Experts of a small language model: 13 layers, 32 experts in each of 12 layers.
Below are experts of layer 6 (counted from 0) of a mixture-of-experts language model. Rows are named router (the router's row for the expert), down (a neuron's output weights, with its number) and show model dimensions 128-255. Each number is 128 + 32 x the weight over its row's rms, rounded and kept within 0 to 255. Numbers have three digits each.
After each expert's rows: "comes before" lists some tokens at least twice as common just after its tokens as in all text. This comes from a sample of Wikipedia text that the model never trained on. Tokens count by the router's weight.

# expert 21
router:182154106065143138131179146118104064170153140081149091128118113106160137111167128145144137121148164159082098121167106130115132161158149065131106156148132134080045120094138124097106115081145136118152132159140082169158093143106101163097103100109142156079101108156098166156139097118164023128195076172124138098114156128134089154127099148165105028122135110126125175098132125117151139108178
down0:132084107127161144208177127117142098112059108115119106148110128087129142135148067124168115106145080141104111141107064159186065114093095106126098138107122128173062107147120131133165147148111177121143121164162168149141123112068087134153127143093075162112148111097174138175164123135103145181051171072130187112146091133167146110126186175176114159066121158114149155184166095140160141063121
down1:095140071190140094160112202119151124112136065137110128127148086112128147124112115113165066145170120162134177169139158164127141100066131139161127097165104146113105174117130090155146123075077119152094137098155075142069105081119120081200094105121125089131109146108163150157166161157086075124123134168110122077099143179093102086162174156135120106111162126147078108129151112104112115155061
down2:113102096136103094121116050145155167133167186145073113110128127114137136189186131141123158181135150105078128122123094162129075165110112069107054147161200105168117078141116126161074163138156146144181145146152099177199098106167178088184144126099071123153114130119101161113134127142150145112141123121135103062133069099096087156128087127137104139149174095193173189124107154132130103137111
comes before: " ", "\n", " —", " \"", " A", " W"

# expert 0
router:068147168110126140148098145183088129145118065154104165087124126179090176165155112126165126116098152057102114101127184068136135168100104128144113110146093127117100163113141195147135154098085138131105134168152043156154121084153207128105187095147181144091161109136106102205071159089102078116166118133129118178140145105107096085120100132148134126127141121125112137130134086119148132104168
down0:101139108139095140151150102123081143155129126091099150093118140084091162130185103088115155095122116129144077092144113143134156162154156090096180167160139128153090089089134120136077099118164118110097127130136103183144111154161160185159059128146067170107133103110123154060105190185119156171104150099112167081140196103170117119158093145143089171068179162131121108089087124184153099159172
down1:138154145108110139121097168120143117113128158146148128107156109136170093182099094129076109119074122147132067129162108111130092161155097122129188196090170145129163165113126162149111081081107118104083109179085128115150075056089115103079107136152086148070120145175195054139108075079091121207160126078148130135084149107102079069147178071118176153141150137140124145136172205124109151098113
down2:068164163150141109127172057090162142168114122123113131125159130153119139162137106136100120120100086130086118151117169163147160137176138078141137105155083140100173171088190175141112148160123057162221106103117103194155174160125141135153197147108145160104139129091088106148093128082152133152118120180092125079122117198121124130087157142088080153135120140161091142134085133106166129116162
comes before: " of", "s", " and", "ly", " to", " in"

# expert 17
router:143175152085174136117137136115158137160086107068154103200133163110122067147120102143174139086152127156123043103137145142123124157107106137138099132122092100051083155113177128101059141101144075179130181133140111127187070142147126134162186139141116150124157096147107195138117146101152155136153150137194117129149126114111114123093116161161161129176146098094121129140105172128150080092105
down0:142151130120125141149131170139134133161124121079094134157136155153171159138147143124132145055155106151138083095142106107165090095169140093134139116047121126164130118172124124158105119116154167093136192088173142171113101121164137103070057152118182130141175079130133146125078185185178165125134067153139160073149096148180167092156180132110089140122105081139142105141105084134116144156097
down1:134088153132162158134085131153116089149100112156096203147115137111117043121124124125126102112151098174105133200102111129176094093144109044130131125136088120181111140121118066127181052123127133163100174128137104156130121136148094150121149124106125128149149108137132168146175093184166121106148175125144170151141138151167134105166149105086072201168178122162152123094145141142180194102161
down2:163130110127173148147121140132116137068100131131094100119121157099148119143163123167123191112096128119130169131124112105163127146130120136147111109147172050156115099145145076131086132148118148093072133076144133093090064093173124150191159141078134162169152124111047153114178123097237062110133149100108116114130096149116157084159098129151195139106136168115070102099110147183103174138145
comes before: "1", "2", "3", " |", "4", "5"

# expert 23
router:162099179091096182111132124150099139152127145144130138130127129108123185158111168139163096143108144129115138125130145072089187144113084135145143115131137132107103177098165100040133132100085168043124163223139141084088103161122120101121143152144142145095127124084141108147105126108104090143108131101134122064172132147143184115104128099149160133140112136109093141131148159111165165088133
down0:175100088103122097150125132109147131111138125133130135149126167070192106148167155155121155122120129102112110157137106122098180119100159154144095152132143167156135133175073128119163103177143108160065080106156113063188155123097130161093112113086136189132109116155197092127196118170130140146100163102196215127163131187078095150158131155101107064040103118167140158165136080124127156086158
down1:152084153179163160124160106069139123112162158156078165124141101111121064073140123105168144121132131129156172174105106153151146124132120148162147147119139101157138103162088136195172148155127197132126129150162081118096147086128145138093191110139116116135113116179149144122103121162083144119069065114141087140159104121096206143149144102138095118130150142138114102146177130125126084154112
down2:072177115137150093180136166147142141118155101174139162123158135102196134173121080147159150126126131125178131064104112126156131101129142101075140102098072116115122125165112117153130088107120127122138079153152091127142071180116134176218141124093092147144175101170112157161135126150130095169168130132145120098041112117097092122123162134139139090155108111078094110083161133101159132103190
comes before: " of", "s", ",", ".", " in", " was"

# expert 28
router:099149185114141129138146149203138125164135128113145163115222163153129186135098214129110186147138128112169131165144116132081216139136120119080128101109094078120120135112150149108113163120089120102099148147229103179097091137108173138106169096112132149094114137162129121172088117127111089081124109159108152090159137090078083129187059076165152080110119119117139137060075160154206140176167
down0:089128096169076164130061180183112145120210115132142112119179126146123123093148134131077120183127100137154146118093129104109158130150131165093170166168150129172110135146119061147150150127095133081171067185169166165139093119110134159148120122168096162169143105144076141111079145143138074093109153152099141153138161157126145112108131131143173044117151152109092154165166174130128092202146
down1:138120076069157133117095121126091130147119098083132098187125161093144105114068125167143152106093137141111152105157155170121118073095055125186068097120144169139078150173114072156169145094148126084089103051103175077172237078112163089138080093102179144107132183117213145141151171192093158118116132150104145106165111177139095103104138086094117114085165094168122176130158093139140108137167
down2:062139164105120100149135157140144075132134136121144127055144113183117114130139115155119129137115122117090130163175123104085119140117152159195140152117126098088161142104149181093186105086112121167105110139194073174150088128069136095081113130184124075140171069137138162103139141109139189126132158146166113122106151161041107055148105119107153177134071106143119116147135125152196142155097
comes before: " to", " in", "ed", " by", " the", "ing"

# expert 11
router:179182093140127150102161193099137102125110133120129169116099125137091157149138156173186124102156101125156100150149104118071150119109094127118065046113146106121134159124118132085172134127121122047084106190160146114119057084156152112144072101087176114119110117141157136128129149120087057177121131097141191178163140119111164136059171130134172130152130149097084154165114175104101131144170
down0:092065167101097103178096145157148182147077139084146158100123159155143078130093160122079159138153119145146170129089121143139123178160100113057171146070124077096118078121112062134145159190208121159078092173140146123131130076108134096099103120158131096149108116102136091161139208106138117121038131104133146158145101171119081140106129114120122105110090146139119116092105126239104110163105
down1:088123103114172158100168223117112125113167148076178125120081064100132094126087165121146169140119146173062105123125139138175160098081155125121136101123147157150130155131170160070162134205137083136099119118104168171107112075144197087129142155119134167131149097135140114127146224073080121126165119117098133168096082107120084158143072140159141120165123091128096110072118159129126127071133
down2:078077082132133162135135184116104137096081215141110091099121134164180113133138163151074106144138146087059150125093109171102101124154157168105125108079089182137103172124119086092098133104143168111112210108096114118117084117143118193049123099205096145147177209092120140151168162164173148147177175178118201107163085103135092166131107128117124179126135144137111112075114143176097097077129
comes before: ",", ".", " |", " was", " and", "'"

# expert 10
router:090093178077091134131120118175116098160110172138166126081113156150154211142111152139112162147094133134114169128180134109120130154103160118114091141079126189013110150078137113165117179054116179116108125160142151154134104118162133184087148156107123133076104124074119179120111081070158108106146125156125119092157114138198110100075112154147133090174095097160171135132141082123152038100208
down0:130116072110158159132131142194118110152136095114161084148129102085138078153148122166070108141116131121178083056057112123115101155193030138146138150101151144109148148125111080158170122180153133081126098191118116140166114066094140095126145124117155158183103156107177153075073144117149075155126124098112131119158109138145168122142100112061141141118086163177150123138104198089145164093166
down1:029131120160106175104154190117133113157129152130145141161166110166136116142120100100134137087099127096124100188173151165104141104193144157103090119156128092125170189161087174129167117211101152114111160130182137105090109081090084095089172137128135140118119115102070156066134177110123137076123138211149098116197088118165101070096128125187097147151118118126184095159111110142168145103136
down2:131118117116161088108167117137106136119112162124140138209146103106126158120143112074143072103109176137112096152164111189121126121119112195085110163131159115109144106101118094100089172122129150223118133154125151104151078169139152129194097207159114160106145075090203181161139106088194188054139073150168100127117115145148104127163170097143095098113142107062129136117131139083114126166133
comes before: " ", " |", "\n", " (", " –", " +"

# expert 15
router:153130111130110120160128136161089133151075131099137145155107108126136095112159126146139113118105131149203128154150117179136185136098167123101168178127153100091126155066139192051105185120088083113161118215147100126063126079139108130121128149121113173130066100082060117096103103090101142148121059142141195135158161117118115128138147139206169152153126132125113165062094132135173118100117
down0:127097073044141118137164140113098133139104128111131123148120125195098094098134088168129118087149175116080162165133149161117123124156118136120136127084056178161118172108145165173163162129101139167099121120153078131188103124139085144082061146148159131162118197094120132109122101130145108167151146162133126118119181118122172111077084153136184148027085142097124108119114209121163163169101
down1:151043099174141141107128093173117166140080085128126110152175197182103147125144200087115100098077100073160100119174118103150165142155058124103170132142157142087118135179131105146142183089152084120116127143172179155092158125103140136132100117172127133096100111187136143137069153108106096095137131142125138109132170172058083110164106192111138130127154131116152108112107103099101142167097
down2:113165084104150115138154141110093127120069079165119069084107097126141165092141096091156162160080114129134126080144121122172127093093159118160085138135143158123170111125131148111076130144083159166153122117115137113103107103141111130210135139111137091172138127128136075157151173157082095109136095130073073127133131131153119106115087116116159158095120114103103111137126139186110143136156
comes before: " |", "0", "–", ".", "5", "4"

# expert 7
router:124113108126187161113181127098130154087146130150086199194106112103112114090120099135116057095139099180150117190134179133070134107171041132187175110074121149142128121119149148101107153110135079200134150132143119102148148150125078111143158154103126149119187157091087199154175109142130158126081124150158123138124059117109174152120171154131148146137108097116102182108100108117150140127118
down0:107139113157112154097187108111158105113085148067167030137114102123095119119116107119141131101164177103134156155128144134155173132122165177037087130132143123098146115102155168131109125121188126123104089107112118121139130118139104101122121172137216195078165134150129202116158141183141187119168075134127132110108138153130111133180138056126166168178118153080183077132143080131145114209168
down1:130142101103081127140124149208167046138118225094131186094148122139085117132145154111164103148123128123164150136129196177176150119120163112044121095090090137078142110125115157156103134143166143117111099114171080147105085127207126151149174112111061140136116130149124137086060144144162137121147124089093111170162165171132187069137166181124139119111101152126081120079139138059126107114183
down2:136108116138119173122120127147146151121114119115134160131127140121117118096161104131156180180151140113161104190155123157182133081090178114037136106065089138147141134098143150160131112142113157134147163173173150116144073160156072070119121129173076138141151088144169087125115122203189107086095159122165122152150096104164127168107146063114109159132084110099091107169088162131105171101092
comes before: "9", "8", "0", "7", "6", "1"

# expert 9
router:111150177122159139133119142176070136161164130053138151129170121077097129151155166067139138126086120130178105138124067131081118124080110148164064037155127177083165159141163148123045114113126130082092144131181132144139112125129164160083095096133100090158106106081151152128150145110066101102140095124090114087145154110138120112101109091121158150133129130119095207154147099097129146191100
down0:108206136096126144177080126080105112163115141171108122121145145141111180091108116126087183160147080137175135123144102105164105112143105110132054150112165116136132151125122209047143119081085168108195124123105151189102140123159124166119135175098135121098116110106160129173188105108137117159093064102096110143098086123139150041144159167120086112104148128183134099118110106129103155141157
down1:135114087101149185104099111144157083176077095124096088103152121119116121118143096081113093154140116129181143112078180113099140157181055212130141070141192093108155108097127226156166126123163132177125120167109114132132096123152107116180133215131082063112125158173092062097118062147093150165174118182099168144123108097144102093140146135116108084202123129102149107110108116114136148127127
down2:146143138133190125129118168127159047172089084098142186149121122131081159137197176196165041181084156112182122123164185143148114130105131118155123120131132166107148152131072136081159186074093129111159159153184137138088109145092102100143107097083134133065131184128115149115141165099166127120105157178177114113132081085077107117162095101184079175118160143110127133136187033108125113113190
comes before: "1", "2", " been", "e", "cell", "al"

# expert 31
router:161140148073136154126063096166033149165132147115126164161111137140209119117131103098164153155137169157095133116126072161121149102065124118113086100162087146139095207125190174153135148153087194088119166197172104146165125160149095160159121060126117147115105101095145145111137054101059089144118129107104086075161142125152108094073095126172175085117109164147128150092124104118142128102151
down0:161139097115133135135165194124171112111140187163094120137091062107154134066130115172111096127141200157072105126165122068156122129154109162088110153109115110139112135119080082155125139071137085093155172137107161105093121092090148118079128187138148150091154155136156226106128108125099141130144129086108124117166147121123094171163198120091116130143113092117186174116118136117139089157105
down1:159191173209126138105145109078096156146149125130170165067127142112080098113208152105167142139178181190137112110110151136134105164090091119175153114143138137108108119107141085176120100172099101111162134132086117133120159177174139126111124175098105159103161114115163116121168128112133144099118167174113124139060141154118169083108113151049111101109106208119121157134127064131120115124078
down2:048115091087103111124127161085182124125077122115126081159126115127100116173100125139137142144130133128128185109166103124130152185105094077091068149185175143171143138164132130206058164103143173117160111104171194093155080026111165170178174107141147077135072115089105110174098145092128219134062147116118157103081151146113096091103149127092101134163136112075139132147167139128104110099142
comes before: "\n", " ", "-", " of", "|", "---|---|---|---|"

# expert 19
router:126143118100079156111086112100126130105129098095113102072112128146114167139151111131146098092104158149122107075121125086104198170113120110139120065124176059135104166083163172068153114122111138143116115167166087156120067121196167156127122103075103115132134148181117119100150137117093086146161135158144097149142199105155158129133080107173133108111141181125182149123165101068196132132193
down0:065108130104101169098133104053074163157133113151159146132156106134125160137104109141174118134127105109109154122173144111134110151145102162202094112142082077111117193130206084207111086121118169099091152148097171105163117104079124135092140066186073121129156138093151129115177116132159171190109125092176149144147072152137154072199119113140122068160160146082176121136065131169163096122144
down1:104107207137118142075061144092118131152155127120126126104086133123136152094105099113148173158150133139130164189146149084136103099186144150150109114180148124050126151093145115106153083139144153193136065158080153097103144161178106105103139118128107219083140139076108088086181099174175149115150137150179126109109167170148141125168154096138148087127127110048113121091123087134108153246181
down2:138126095119200099150073103068181148108087151097144188187166151128134088185131121148145161086118153137054135066113082092152162116100178139103134130122117111107093115114132132175085151096177128132090097121163108094121109118146181129193096081149118071102118165081122111117103099122142112111203112125095133149057143098125135189112126153141128150151073140144097097124112135138050158101088
comes before: ",", "s", " (", ")", " and", ";"